From a checkpoint of a small mixture-of-experts model trained on Wikipedia: 480 SwiGLU neurons an expert.
Below are experts of layer 4 (counted from 0) of a mixture-of-experts language model. Rows are named router (the router's row for the expert), gate (a neuron's input weights, with its number), up (a neuron's input weights, with its number), down (a neuron's output weights, with its number) and show model dimensions 96-191. Each number is 128 + 24 x the weight over its row's rms, rounded and kept within 0 to 255. Numbers have three digits each.
Before each expert's rows: a language model's description of what the expert responds to; "comes after" lists some tokens at least twice as common just before its tokens as in all text. This comes from a sample of Wikipedia text that the model never trained on. Tokens count by the router's weight.

# expert 4
Line breaks ending table rows or list items, table divider strings like |---|---|, and election or fight-table headers like Votes, Candidate.
comes after: " |", ".", ")", "---|---|---|---|", "|---|---|", "\""
router:119122122123137099134148157136128131104159129114147156132091135104187103146148124132182111120110083103152123130129124172145148163113139119140111184116111160097130129126135116131129151160170084085096116161122072127130116126087110126122108152118124133106090169141145125111152130167104140155
gate0:154136077115116153091110113087148162122168125130106146145164114151111124157156102163127140127117162154132106161112119114105184145148138131148184139139119126125166099144125118118127140095135081161137136141154138092099143103142152103137132118124144127156124143118100108174096133112102142165
up0:127152072103139128112128134148122151179176147176108146157147118125123156162147129112092139112114132092106123129118154101105155143139135130116123156134140116154184097105130122147152141109183116093130100131093148087140125095103121172153128118153177167114140113113118166173135152114077141149
down0:155142135124083079131112121110129152153100109113136114078133126171140137140120113173116127118146100122155134110109093138128145102124148165138084137123098143120125113123090129129135133125110115093128125154135135108144135151120145124137112107151117172127138127149141093136151157147114122152
gate1:113087123144145085102103117177142109132141098132163114157120173129161138134119126132081153125081113158151120150129130136100105147133121124130114074137088115102146104142111096095157123129130140151113078102179154113156146132148131098174087113129106098143103175102135139136145127128117128125
up1:122131142111152127134136159104119133112134167118093080109130103119149110114107147151111121117155147135128114129099161120123142119110111142100108109144104179124147111156178118133111201109082114135168159097103144120126130133147100116104182173083193126153145094185128122087162083139132149148
down1:140110115079153150109124125164079148103145122123140145135125099149092116144133134138136153075110113170136124108126152117140101154118146165112118189149118133113093091126120092102135163120144134146122172176094068179121139110165128124124132165090178134127124158164112092144090104122162122121
gate2:136161103147147086093173134120127124167129138090096103109105157086170134128149174149143106164124155119181179134136127125122161143102129113128094144123134122125158093126125144130092118115132136113145071161143138112127139145123113132105166175129143135098122121103134158147062088097091100155
up2:148136088154124108122151158061125168166142178092107100116112142113162144114140108139139160133105137117138144124165125152131154130116123091126076168140112106099134102122136153143107118099137125117155073117145142121134154146110130151136167113131167139099105128126153138159088108125109118152
down2:163095165129104160144161117146078105127096109128140077161098110105133108088111118149167154087132134126114091157121113122125103165130146129100132153121149083099140102132092142104111112107119098120093144104175131120141103140108121102116057142141126110131161127115105101124116144116162159109
gate3:137148097132084145131109120122177182118125131126144112131123121160124115126106156119108094124155080146132114138123145106150141188102149157130165152121131116136131145133132168120105183145152119152105169151140141154105140120120132096132141114124102129123140131124058151161128108142111100145
up3:152102071143145101100157127152134129122119089140163125105100143135117129128169122094185104128146150130137123123125090091108170146157093140108121088117130116131129104127136085103126116183145181125167134113082127101103119147132046088161128109147086119144135122111143108122120157127144121124
down3:154139115135166119144115065175120134114137097111077129160134100169125155114173151162189119158124143123133120096133100153102106131127108119118093143130106148097147118156120127107146132111111110098116138088151116173123125143164145114120093141142119114100119145142112069132120156162138114108
gate4:145140134105117147123169107116149114104144123128107101156142085158138151101117132119152110133107108091139140139142141088134157084134106145116160155116101132143150095099114121126116147116123089153127171150089119128137127092085148120117122132070123143161063108060144132165097140119156165107
up4:122172140125140163158172132119115170137100119145108103148092119160121155085136150066174130153140089106126133120142142134149109139152158154128129118129132156122105125191145109138103121148181148108179150119143099123109148144090120121146121139122126108101121127170103123168163112115182122128
down4:115092116151095178109132114104179137162138113126143146146108133127138103135152092139118135115104132132189131103111138126129115079108121130144136134125128181139121115099105093156129171156141117175117145130138120128134155079088140157086154084082104139141144148134155144102133136092122130091
gate5:124156161096156108086112128131140100138131140094118129107128123117116113103151118105108139137078062117167141120139075134139121129094123090087091152124132144126160136128170096093122131164117140108086105126151109086134086151136130121163103086175116107144121119135122145136087131112131138145
up5:147121122135121139160122123106134091102115106147144131169122101127132105148121130131149121102151155132077091122156145164105127110178102154136172108102143157162102115144123160134124139130139150141128154093138143151092138178124164115139121134086123122062164149127102127111117156141101096088
down5:125156148117142117101112109110107105136135152074152128142163117156108125082122136134120114093161081110087143128097132129137135129124131166170141157131112146153143102150109117131109121149106129106119138116139112180148148128138118126122110176141118109096141102133093069121166097085166143127
gate6:118150128094127164104159139139133138091134126116138103121131161128114086118096128170108124153122096144110123113141102086148124121118177134162125193090112113103123127115123151106136149137127097100128100119125152135152084120137118099142119168124134133104163123151107151122140135123155142133
up6:114090161128148138158134122131140143108135065112102110127130178086091137103155136113089169125129141129139112163123112130108136168135112174149120112132162137150144117136143147140099100109139108132126119080118141136130133083097144116115132111118192134111133136121126113129089147116143147203
down6:071135161083122145116127117119099121146140128159143103159130119115152143102156093121115122124090070132126109130083161134195134147130129128140157122112155202132131140142131119148138135102119100173128099161142123117130126116151093185125126128171148126153131139120132159157134096121118105140
gate7:145130142147079170088093099105145167105108150158106120143086151123150089147137115108112130121115118125180092132110144149094149113102143084126129119106118115135164091149117114141138132114107108117110130149141108117115122123150136112142139158122151124128124146126119142140130109111119059159
up7:168134106153145071128159115131116082126138104088122105133133104152126098173098116124108137160109147145088179132136120103115153143113119110102116127110155169148107124105102134126158129125149148144111154102090104124101133137150097142097143128119141139120125126149135161146082116130101176153
down7:117142161143099144134133138100111098125126160152153120112144080117118135152139097101120106100120105147150130150094146156126122086163113131079169164138113099166100138160147106087110123121121109144124143130140108122148130093139149126104158167128095123088133112118121118137120100130159100081
gate8:079111112093103122134102105123142118110164168145116128116140112120124147109122111124141152112142096105086120126145146126144150144109102142176123144120125165133125125121081126118109080146100172154102124136124095164123139141145102143151085089147164130112120124119135127148183115173140099137
up8:090142122154099132113125132143126131140119111136164124149133109136099090148152147125072131126138110104130131088087105093158102144161127128105138133156104112118132099120140147150106145102128088107155144099172141093125154141101160107087147129099102127128117112126128170184093132106135162158
down8:132125118136150124110102137128119113119150136159115113109119128109140127114120144107134154160140134136114142085117135085132163128096129184120127125140112130123115120118139170103140129096158152127137104135153145088105127120140173119168145164117141133109136132172113091106124144166136146150
gate9:161153151118082138091104108130139223114124145140155108158117129158153110111108124131136114119123104148086180109132107089106107159066166135111133174139111100142139144109109099114096153126101111112151123127154115124122150152092094114099153148116148135112151140114141141151153118155134121116
up9:144113105137166151172139141124127074123124109148123118129166169100119175100122155150139142138143143097164099127124132147137136083128100120088121105124172158144088157152184141137109152107109143163131127154109104116140161100165124131154105138139122146150125129149122132094158162101110099158
down9:127100117156104104150129166104127154163114111121129145156145172079138132120106119098150142138139144106128138097119161129157096159141138099106186132189111148103143143109103155085093142103084122138165153161141204139157124099135122106075169107100147122111138130090096148136104110148144117131
gate10:128143127133112118161153158114157175101107201109174093135152153077158120176118121113124112128167127133120170084122161117132164104118138103180145167093109149129162114130108130160130147126135108103141116097099137150085172113152122152149125161154128124099134191133156145140116149106095136123
up10:118111096123147139124133154117123090144134120117092097088133118125148178123135185101098137103145162142166133134117106195095122135151123158126070121150144140127096130113153096129104134136151105106149125122123097126140119137103138145116134144133119101133156139117154175102150158150194135164
down10:114113146118160115102109087131087123122101129165101142179093139126079113098102137126132154118150064117094130112171170110130132113135154139099100126174151143111119126096158131132113129181123146171147087110147069114108172138123101119106110140142172132164175109117121169125131120157120173123
gate11:114102104136138147129088154110129115124123092131112129099163149112135156133144080146157160107170130148118166107127127122137145144127107124124114136122123123142163119102160092142155109137152118164118162155131128113127155108139133150115119086152151094172118111098108077138133156134117120118
up11:134116105124103155179127097150149153095119110102102111152154158137134146137197064095152121118167100150118167120135119099152128103174133133119093186130105132102104085110112159133126132123103092143106142172087126082120139129123147151118154077107153123128156132120121111114132131127165110161
down11:112134089127121138122098102161089132112161144152132117086117108123099110065102149135108160143127155110100101078105127168111148128133143077127095155099176172152103114121119077121102141117169137125132190139125138073132128133159116174150104114108159131088126116135142125117132103121084115126
gate12:138108059101147098113149116144102124147135094112117121180112120130128109182131165100077149136106126117150099150145150144114140132159124162118114177105156151134121127117151094134142099167120176154145172132129148165130144147151130161140127141143113129167093123122171134118104111111142112151
up12:143119165132116173166129137119095134100167086138138121146165160119132104118144125149176170119088126089148135130142104104128125107129113087139140132131119136136155112104118126108144119133145101131146130115166103147142123099090099110149124095162123146133165110167113133128130110094140206136
down12:150142131118156144131112151133162132106130142089082127141121129142107098112144112146137155106146130153114115152122102169130109155147148157136078103163157155127136138117143119156113081180127128136115126132125148152123115113107134148144132130146124108134166088091105135149109144129160153176
gate13:083116156140134109097131137151124122136143131066099134145145126125155120117138150111120159137143150132105138156137109148107149145120124149161131131151143142131100134080143127155139099121116137156110073099144156076134114110151135163125144116126153146158136152200134131117115134155117078135
up13:139131105145139137136109112172137167137111137129112149132198104162120087140131138107107148117151161143155151120149158145152129169098154139122098169118146086158137104135149116126113131098160132142102103145138134117139095127130146126081096161138165141099107115164138147109107164163131106107
down13:152143116142149136128140139160175145145136131134108142177135137134074127148129155130174139150156160117101132121127150123171124178143123090120120144093144150141116134111129148149164098132138121086147151129182136152130148157133090123125179132085110131169118160069124089123131125136160169146
gate14:143202097160146097153133137139143183155113122140146153119112097129109150113108067119154147139102126109151105138078128151144112130146144114109115130125115126151113087141069125136125136125113127156126143120141105135155136140122148137159159145125158156155115113141137102172121169148103138099
up14:126107150160142141082130094121116127124104127120085125110125143167132130138127143130123128118142146149119132125143103135099111100127100123161154086141116134152093153139119157139133111085134131122131148123083117137151120147171122173134083139137137106164142117139109150142100144142135132163
down14:129140108116157124083140154104155150135178135113131135142094129135107164109141138148137144066117118141127152141121135098139095139118139107114143099095079091134144142165122129120099150107121133157175117120104179113131119177149117089148130111109134106137111105149120108105175167129129157157

# expert 15
Capital-letter abbreviations, numbers and codes in tables, stats and infoboxes, such as DF, MF, FW, 3B, Chr, I-20.
comes after: " |", "|", " (", " /", ";", ":"
router:131139119184120115105101117125155122140122128117135128146088088110116146092102127163139150147134143130133131171148185095146119184115128152114131111112172125169124145143158153070114120154155126179116159153075146116142137135095135127152149134106103136126076124119144182127184116142107117122
gate0:095113106147105174083133098139118144110117118130150147117131177129143168117148159111079115117133145152151085133134115127118106137105141101170128148178131119156158095146138097143155114134129140116151144136109118153144105150151165101109142114107110168066119105161138126108110166124147132079
up0:098164108158139075135113169125127148135122096136116171158120103124094113102112129164123118123119151132162164171137124144126125110088127102115121130119103117119109143123128155117121170115120161078168138107156076117140064095099084157111123167101131122158129123098109112131148145148107100164
down0:137071144136127138105131123087115155114127114150138107142136109204100117143114075112150116113127157145137158132092132105142143152131120125151137141148126124130115120080140154056090151109164152094119140121142157135125083140111142146143137101117155123111169141144124143069133113088152132104
gate1:145128172118124118125151090130145115137147180145140133133136114144113147097104112125086139145121104156102150131117082144115161179132091168158119105125160097109140106113142138130131135107108142139161147152141147164092102135116107131129155150125114130131155132128127168053087126113072087134
up1:113120109119143142169113142105151120118154084112126135091116144144102137152145130107140104116151108126151122116119123133096075110157155130125147100170120124143134133126078133116146127110142112090121097121123084103148133137158128121156152118168134111113152120180153102183130089135179173140
down1:106124079145143144137094142130158135179131137135166102106142098102158108096153159150120121154158114138133127138095092150114070097137121140156163121094129184134105133154115105128094095112138146131106140078154181163122114132140073155133139140139124115135102148139124103131126110141115112148
gate2:109100119150119135087116141162144113112128117142132089155120119119170074096085104125123145154083171131134133133175119108123093160142071147111179127111153137143151178066121157101135121105137134112075131091131122146128124110148098143154115106152172134143156108140142131123099127126099157166
up2:098112105155111097075111169114140144101123122122107157150130086124156122108107105158101140110091139117136121136132092164122125146144099125140189078143100118113133164092145130100106094151134129125101134067147126103115132138177133166143088101117174114131099127163127145140099127163107155155
down2:120132137119100087171111114142145119111099152126115130187110131146138130126128158102134163169168147111103098155113101159129121131103108130112113086153104148152089115097136116163139098114129084082119118146129132096112133120108115093140139108128120132128114130154123131078091142099142063115
gate3:117148138097130161145102100152105118143129137109087111128125142104110135071138112178133133147121153065147129155115138133104144153145148135097145130144131130121119124122127142158144102100123144144074072118149107157113156059175186132134101120129128084107114139155129118164154146098118135140
up3:091094152123133127136092102119094122164095114155150120130151150153163118152096149126137155120097121124117151108127159116127117117177131131158061114151155124124145137122147112078148156140142147088120140102125090126154123079143111112118153149164144167088138090127129151133161129145129132120
down3:158163104123159132111155152121157087125135142111204122095110128107113132138091161110139153155154149122110097134103149142134111142157141100126131129110140105131124149149150149105146182122086118068131118154154142110131110122146067108150128128142122154145128137133149125173094132124128117118
gate4:104153134117127109119126134129116113114138155111116096097094145147117139085145124134106105125142114105157154149102137136104130150070134090139117128133123136134131164142129153116138148167110134162117158102129085138139089122136130114076138152151136172142096137125091175135110102118127110126
up4:135135111114125137166106102126105099115103115161151142122140176148121122161125131076141151116125147189116133144151106104143121098190078153118141128149066113150121157112162118155100085129150131119122133154111127101109165159124087095109125159116104105159138137121100087151102128123113135127
down4:141156107126091127172081124168136165155116142151141110113130113112111095117140148140121155098126113099127131108128175102106118102119119086141069122123127111139113128108128165112116132150090131077120116152142148118158127127142160138139074129095109169144171107119130150111099107151148129127
gate5:132152087096132126126110142123150089127117171085160111128097164146135147162153132114123121138122116125134112134131081162107100155116163152132150096147120106138128136122139118121142106126094155077141124114150142127129138162092127161092159145112148077142102148138172108178149135115130124118
up5:120122152121160131098125092195165119174120157169161123126161140167118144087081123129122147103156138116109086147125147141126112119103110138108075119146148123149124120145134159159144147111111122082114117104156142130136121061110145106152100130141172149107093122136141144154131124168166123097
down5:077147139127123106119140138129106133171096138122127107185131163092130148193153148135139101145166126107127090135152127113101083116135106127148135150121126108142113115132132127117103125140137152141142149106165165153147109113141159153102169110132105142137141164090143133128132131086137116125
gate6:130110131124133129124099070162102127100125140075127103132162157130110141069163092161159128132107128164132105104135135148125161143124137143100091114104172136084101130126112122092124085124136137157108064141173133120091126116092110172122105126099140164121129136118100121128102132085138119152
up6:148110135155088166115147069126114133148134140130129109147151122102122126079155121178135134147141105134076120081132135102102136091148142146137117123136120132112068119130134140106087114101159119145132040124138126090128111126125070133126067179102154137114119115158110120146130125106157140113
down6:111141137185142114120180102176149083153103169184147111116161142110150180149145118135153128118160143143122162142151109094133163155128121128145128153115116114106140139102136172170154157172117153105143154100128129116117081138132141130086134119126147146143094163101096139118113090103126137100
gate7:150089129112084178160097101109136114118154123110112173137140122139132112098142147104130123100135148119112119117137112148145143133142118123148134157106085113153125123158104146158119176118118162124148149134075129135146105155086133116101148163138160168198125128105091132175188123121135102122
up7:130148100116122083087142110130096149116078160123150105112147128148094143105116083104104118121115122123135103153142110161110123134098163127143107181099163113136136104116090128137141094158121115107124116110076128107097130141118177122116109109079123123100107114129150067095144179083105113128
down7:126113118100135134104141114110153137104148135138117098098102102139161151131124116136080154185144087113132115160155143131133145172100105134124051117160124137110133109071105067130144135129127115116158098168149111129124155111109139149115182148113137103114125114101161115099168118122109173104
gate8:117123108143141089157107108117120154099099106098142105144109141090115067119094101144149175127110140135136163140157143115093133146155084166083140113166124138145104140130105102119135163103142167148087105083109153133107076142110123138115086085137141153126122115094044126154109136148152104150
up8:124151148128134105109095125122143135125125086104162133163105136120107115106133141140132151097149109143133167107091129076125132138113093156120113118121120169129179154122084090143094135103125120148074107140112120104110114107126124146117098084166144159143097118114091176109155116158162135149
down8:101168124113133135099087185128092162133132145092136148105126101140155102094139126146135150100102122095080145103153144180149140123104142144114121098126127147129101093120112132156108146124096102154135117130174137125090121092117069128098169138155093152144131146145111082148169121098091112136
gate9:105110138087130137130153092117161104113124126154124131101103085120124176101143088120113134142081112103123148137103128149127131165203112161133092149123115108123127174158103106143095097124112117148096161102119163110124148114101123127140140108150150089130102115100144162129113171106112110168
up9:124134071127131137165109126128121130144113156116123107141106121120135105147060125121115146088132107115139088180135130142124152153179125147144120133108132129158120179130129066126142116134127124079170110107124141145123122115140121090144171112107144074066133137097079128161115125119117138141
down9:130133118068120133174151122138140169114130120146149117088112108135099145173159102117123134129172080157128144139080138096145129127121135137160120161186122116129104126147169074159134112124174147105110133093131132172140109138141164133112161121116096151089112128126147120176109148125147112133
gate10:148124116164099168117130117113146158101129150122188087149178159153160110163142182103142113103133127157129139157156119167121128133087114128117121132128137161174134105120121125090088170126145118153110135150170103151128147104138103149120132127118080131110153135120130130132156126119120123136
up10:165159102142157163143085118115147109142106139134107121156150125128128150137136093133154109106127126126106131167146116161084120127113111160136109123117140082172101114101118158152127154160129122108131171120119114115164158138116116108182105124125145134086118161134074081128116147133191144129
down10:140117106082101090144125155113143140101145132141122121136102152135122083121160180152116116140098132140077144120116094122116117121093128129119129142150148100097145129176124091141100162105141057087092099137115125131138129101113131165117104127134153147157108097123115137138145095093146118128
gate11:132131139059144165139138103123107104134130101101147171139115094121110195146133120121132082111159165118113080143142095107115137164105126138133092109101189130130071110140129141156128137148143124121118143146132128114116139134153107105139160117128164152100127132109075109100144167122116172081
up11:094128085134100133140158099110108125119091126130154099124135107105145166166118154139136119118130102145139106122106097134090108123128128137123104131127150147164110138132096134162156111126147129159137133166137097135149144124135109117089091157140125133140117115112092133107141114091156140090
down11:118100147130085115182133103153128141103120084118115140144098100143125166098113086104182142144127108092095131136154066138141110089112133140141101129139163122132149113160111122107144131151135153151119093137158110110106134136133127080138141135127132148101112148105092151125135147167165109132
gate12:105135112144113112142145154156144131149100171127123147102128098165096161125100107106095159122097129171131156118141119088177122158116139099093102131085126061119129132159101189148080153157127111127131147144127134103125140143115125106181122131157109090074131124140118129129108108096148137114
up12:141136122106149114121141155133134104153142089141136107136126181145143089138137130127185140100177133139104110151117095149124109132123121155150144127151127132120144135135133134098150091101152121120122132111141118136134128123150152160085152081115098148141132140179101124143111181067162177132
down12:122127154099142117128104098157147162136106109128086132128108165117120084150141151100136152151116110129116158132177116118092113117142135139101137094135171147090164166113101104117150086122153106112110104148127121102150148107107141168145106142132126167164105133138130155164098117136119135153
gate13:167139152143167133119129164104135133132141116091145163173127122140140107116117131147103125092077144171147129147165133112096088112122159097111098140120105142130123133075144133081110123146141161089125101160152135152133079122166113108094132114142145145158126124116126135137148104118121123132
up13:138132147153130159120087145101205178108128127149111148129126120152150117129127139108108116090102120136122125122174101143153102101146158121103129117101094138166091127107118119091118081144132078093130147111126109124131121097112125057112175119151137177106112117098096129124116155114144134112
down13:126114157121135152116118141120062132116100152138094109143100130153177146176152141093134085088124116106106126132087158134139144112123127112107167107122102085116138188113124107121167124148153097131160104159110135138175150160089144128124141133131128136147105108135076132144075143126090131170
gate14:137178120125117158124133130119094087083133120121109133142143117099128134102134130141098139141122102203150110158121117142138122178113113087151110137155089116130126142144122139146110149102150156099154168175133152116139159114145082094122147115118131153136138138118125108149152115112127151154
up14:132163130156139128135115140135112159156079158078145118091130144101129159169144119144178144082117108104115062123189080120146110144108108160122146103139153153095152114121110133128124120127120129145134107103130123143135093135077107135111120135125118092116132115171122119137122116134136132161
down14:135123117149133148136124144112114136158149110148129158164105095144109141075151105120119139129127103150117110081132090133173134148119127118143109150137159059162136128104107140140141130092080090127117156153160094095138110138130087117117168161101111143136131119145158131101114116114108116131

# expert 1
Line breaks, list dashes, colons and heading equals signs in infobox fields, lists and taxonomy boxes, e.g. Location, Born, Scientific classification.
comes after: "\n", "-", ":", "==", " information", " Location"
router:110175167136153076129124119096110096144142127139105111103096117124103160180109096093133127101125110164128112141139143116118147136117126146098177122118089162126129134156157129111135148133140147123167087148156133141123078132149194103101169124119090167154094138146187140155136134158105124146
gate0:135108141118080149104125129114101182075125125126129136118130100121142085165127133100148189156101095137144122114076098146088099155152129183141158060128139145125139136117102181158124131097118153156144159127121122127182088155138125144109117120099108106112173119109115090155123121129138122128
up0:136111142106143125108185188122153117142110110110100145104113141079125138109135136157118101118103135140171138097140147091172136135137114094144125176122104103120172133136123168070154152189102120106108131127162150115122143081136156157131125143108140157119120154142095143124135137098126104097
down0:149131111134111136112126120147096112176173105101117184133147171164160169142128139117132083120129101151115148148115124122136080145141126120138113150121084155172127105115111173142165149113146131157150158090117189151126156105123102141091145126138114127110106117075143147100112127159126093114
gate1:145106067085166093160125115105125096155100099101139139118139128153100109177142142108092128115088109118148138129120103077145152125098146163137138132141133141108131148108160106142132117126103151133130142087105150126080159128124095117155131092114158130114116105130099116113122187140152166143
up1:141147131160163109122153135126116097144149136178152106142108117133099130114149121115114108118115174153116140109111146125133090130117126105130144145121124102146116158143092118138082151154157141142095141151120089127139097134165159151119105129150089121149087108145110137162104119173124122065
down1:175158187173153119081144145130161172130136074134083110142098133125118084095112113165153112136128158106160131157127159080133124131134122128103097176145103156101139107151119133147188138148117088122139122164118118116130124084128128146148124150090129141097128131099115128109105145122115105075
gate2:141116102164120130169134144128127155134076113144146098142117096141095137179094149121124139112138135115127124142138118131125107164115173128159184156185125118100098143118172156157111142097110110114164141097087122154143146141113147170121119126142122181126141107147132149132120146115108118133
up2:135135152120095182102153109188135114145128131100087128117146110170161145085135116127144146129141091131101153087125085090157177096117106132140126118121157134184079098157107150125156111149129118131105100111184148127131140111135115120116054129112141147131124150113095123145139142111116155061
down2:100096132127109118174159118137152137134097096122132165124144113138088106148157096120163161176158131141120127122117102112134152156111162124113141193147147107129125082143113176141130144135120141108105183128124126135117123134165136081165125112170102166144148083079111139130107140167125114119
gate3:117108153121135129109120167148128140171160141133152109109163133153136111124174135126074134121098115180125083157107149097103154138091071140128127166126103173126141136150118125125070158143139151166099139086202115096107121115150122159082180117143137121116129165128151139104155122139114105130
up3:162115138102175144123121112135152144132146130110132137118105174084095136103155116174132134093163108110154163096145139157138155170139135144141124104111182113096172102094111185130180138136141153111125090151125128150104108125094139088148107132174097136111100142139122161141126088103111138147
down3:117175141155109137090110117145099163131132107143093128118112131139112104098094123136112100136096110149163082139137118155134112155193102158130088120135160123144123118115140140123128130112160130154136132188079062144119172103144119150120141127126135137133127138142090106155167097140109145123
gate4:137137106139080105124132135127117140150130119126076149144158120134116170126093103097131162080087141150097126123123164102128130143103143145160144102113100131128198127119127124119067177106135176178122118127189144143090140104133132126121123131134162111115131183131158124122113118082142121136
up4:114140139166122114136126156118120155143120149134159144121145115109094150120139132091160118180134126118139077112165110175139146102132141123141106129111134120157094133149122119077109121174091102097134111116112129136146155145121148079125113152144079179129137133138149138126135103103126148106
down4:153126124122140144173169138104104096118098116099110139114125152097111094118137107150151111164123123136064136155111125145153086150106125152135096100160114134098156146141129125123085097131140131151138130065154128112140135162162111115169105123123123115089147119078136153113179127142119130151
gate5:120126102109102128155111111146150099138144102127157100145080107147112123095135172163074129146085157137089131115161146128141114128159121148149135113117115145089155140113140096111124118128133143135131130102088150175124070105140132139164139133149125156184114107134073099095093127089132137137
up5:110137114104115146161138124117181077114141127133185131106065089121138118100135164166106097106107119094112113153140077139119155098163161143123120082098120151075123149163117120107152131132143107122170142132112126136144111126113138124134144126114139155161103113131102132096133139151074101117
down5:115152149103128095124128123141131146111131114171123138115101116130111145131129143093137119132122121128134163133136071099098150105117158119113146148125105106144119128174114148103165073138115114076108118083153133140150100124125149113093133113108105141135116125161101135160180124126082133090
gate6:151087099140161126131163132122167114131141084156160167176172107095133157119101101108100160097132098184143115136094161129118168099084086105110127115120080158083165146083130136121082094162164144126128118141144130149145103125135161149141156128121167090113098115105149139134155132104154107089
up6:131092131126124110115164179090160155144167101130153141162156098140150172158105115185137106110119103125140142091102128123124147139100133154128100126123075142130125151114110125130142118127147133148131117107193135161124122077133158120161114145127132120089144158118152135151178101100100119116
down6:125140130122116142138090119107106144105144115164148099095124140112119122138113169114099100167119106144157131168156111140130157129101110092119147166178066105157144080108091131185113143114142126110102120151127140147125141186087131105103163102123086103151157090142168122119125107138113136099
gate7:154173110110098161141157089120153135156083093114109137104130146158095158162124131111079155128134064116130145182171109088116117115118134145168126135137187155184107135138163097109126117119149129122122112125155097129123128119135129089140168140129128132146121137136105097137140133153125151146
up7:091106133152099142097115129153098123150161152110145160130168130118119172136107103151129157134120135103090110096140132072112137081150109144095153133120153112109196112146172093102156105112102147155121143149137108135144160162134148167144146114131111129145131142149103102121165101149137176112
down7:123129163115089078128090139112150135192191082128159099152126113159142140138146135134168120141084152123128118153129088092147126112136095126114161100093116107143085136125120116102133115142133124103111112162164127094117149119125127108163093112147087125134115133084106137116100154133143112144
gate8:089111126139111146095146108160104174117147121132127164135159148154159118161160122106099140139177175140118112149105105138128118156129120152137116117133172180126114149088110135132113098155140161118151112141119132167150163147155118139123127162139118149145111136142077100167119108132098115124
up8:133099200098132160138087140137141184162116096176175151164125143106140162135112134096130155134118176149074076154158133105130123143119143118128095098135152138132127115143101139147116082126127124142133142113122133119130135091126136149167179175149135115146139129142108145150100147106079130116
down8:120157071132090142114138136152093149127066136114078117077131147116121132126171087143128136151155109119112144121130147140084152167098120079094134151102137137079139133097127135147128142134150143180100129177120134123091151127109128135156116093165135126136103117132118143136138114150095156128
gate9:125135155107116163182115185149151135168164110115129139175096111102108119135160115163082132142120147129131109121102141114196115119165167149160119132121073129101130117117127086159152112119140164104128135146113156150087084130113102127155140124152134156150077116127102117106127146155102092120
up9:105087104176162145160141136126070144145175156155115102097168169148149123126165106142131115106116106131147123129114136116087154122114124089117117133135147100140104144143143136123137137170123124147102158135113112139148165158126124123084148132137104117093138130132143148149142100087142146139
down9:117114141135108094100103102140123112145137156129139103158127107077140182094113111151127153106130164101139103159094169116126114101100143153122156134121142127130120119163128160143115147107131177127168144161113117102096125124084106163136138101168141139132143111124106134103117132179180089165
gate10:116154130112114151105108100169130133098129102125097132162114132122154140137126094162117124143161089118137145123105108121122141130110144115144118107098154092109132113142135173110110137135113122123127127112132152119142105102153125135129141102116136130096097145134141170127117142102097123104
up10:138110132093149123125177175151094115147102115130127132152149108113112133152077134101140115181091147149137103137080151131135179136104100143098150111161144155116124105132152140128152122123130097159117149139120108116085135152147116131108081111125132142137150090107092095130137135170145135145
down10:129121174103100126100127124080148106109100123172106106122141141139148151176125110111131126118159144160081118117102150115154159142085099139117137121143098125141099106154096139121067057126131141112103077155105131156122094129118132130145119157116124166150114122102125118131133136134128121122
gate11:118154088092157172120150142146164139147167135146108164168104179166149111111103152113138094137135100133117135153141130160055119186114135159120142123095078157113129133147096126129142110124127109110105116100170101165154153153128098119134133085093126098117196132143181179128131148146127117124
up11:100132128103158139121111144118116136108134104178140108137142127153095162134119089104082111135150144103117129106158127132097150148092148100131130141108158125117113136191141140148115131150137118140122146131138152126135136099120110117163097118166105117140121119177143125092111122107122120150
down11:100124121078118138131151185167085103137162133100133133134155117129136154111154082127131102112147155124078147122120104133152096093131141143136094152116150133172103156062134146097114130120146102112127114144125141123085169159143103108124154144069122117190136108152142139115118148165125144116
gate12:147125093099143166185141116129111181124122108118177162166096109104133096160111167133088136115112160130103115178109139126118130106145123108125135147134124121129063165102065148133070116108155126130115134183153149100122122174134151165140113163144132106101101136126121131148112128156143151123
up12:111142137107151124084107127154146141128115149120141114149123157135130107120163108108131088117126128103159135149124158115095125139138180145120096096152111162159124151153118103116151123099109136129143097116129143135106104153110126114127082093156166146102092153107170163130132151140151166132
down12:115106136150143121099109161095124135127107115165165171146122087157141104130129152124153115116093160110111116136130149191147121101139116160102153109146123118111089170123145129107129122135153152114063167147127122155086112122128138134133134148178067126138138116116134118119176119105190134149
gate13:118108107143124158119104146102143105130134179117113118191112127124162092126179100129089119159146133154182143145172195133120130126162088137111113123115140161149118092102118177121139120093147112103137127135128135064126139136179122100125134092139137121143105123158186121102129104096141091155
up13:145073138101128120126135120164146141134097140104113080109127112122112138157120142108142130062099120147108118130135091166147120134111126133193112140120135119134112160132099158122129094180082106095104100112124153160152125122088116128137114148122056140132182102120104143131154144132170164128
down13:166144113113086118111130151148123126169156117148117089145111171160090119144114143119134103121107124143126144161134162114076165084186113127146125136104134124134147134142117151179127113106130108155163143156141089130093103116126108131103083127131155183124116108115151120138138113113074109126
gate14:133161099153147102122116120170134101136150113125113106136124149159103112104064131120123164146144096144098167141113094092129149117116125178127080143092136127147161116137105109111100133085132149132124127109110147100099170118112155053171131105151161125123107154152124142112072095151178132168
up14:115117102120126099126145139165104140187118144107103160112091109130114137115110105155137114129087142159133094101082160124135084121175151104123119129122160129121110141100131128114156108150083109104125106130137140153146138156111161131118128089105103114113114140083092114131069112149108107090
down14:111155146098143145134110189148102088178108140120099119131113100141086151149154154130113125180152152111132128133141115145137108175104088084120135104160146136124119083119118143124157117159124156129125121141156141140120134153124167117123116137122120130130171090161133104153135135134138137143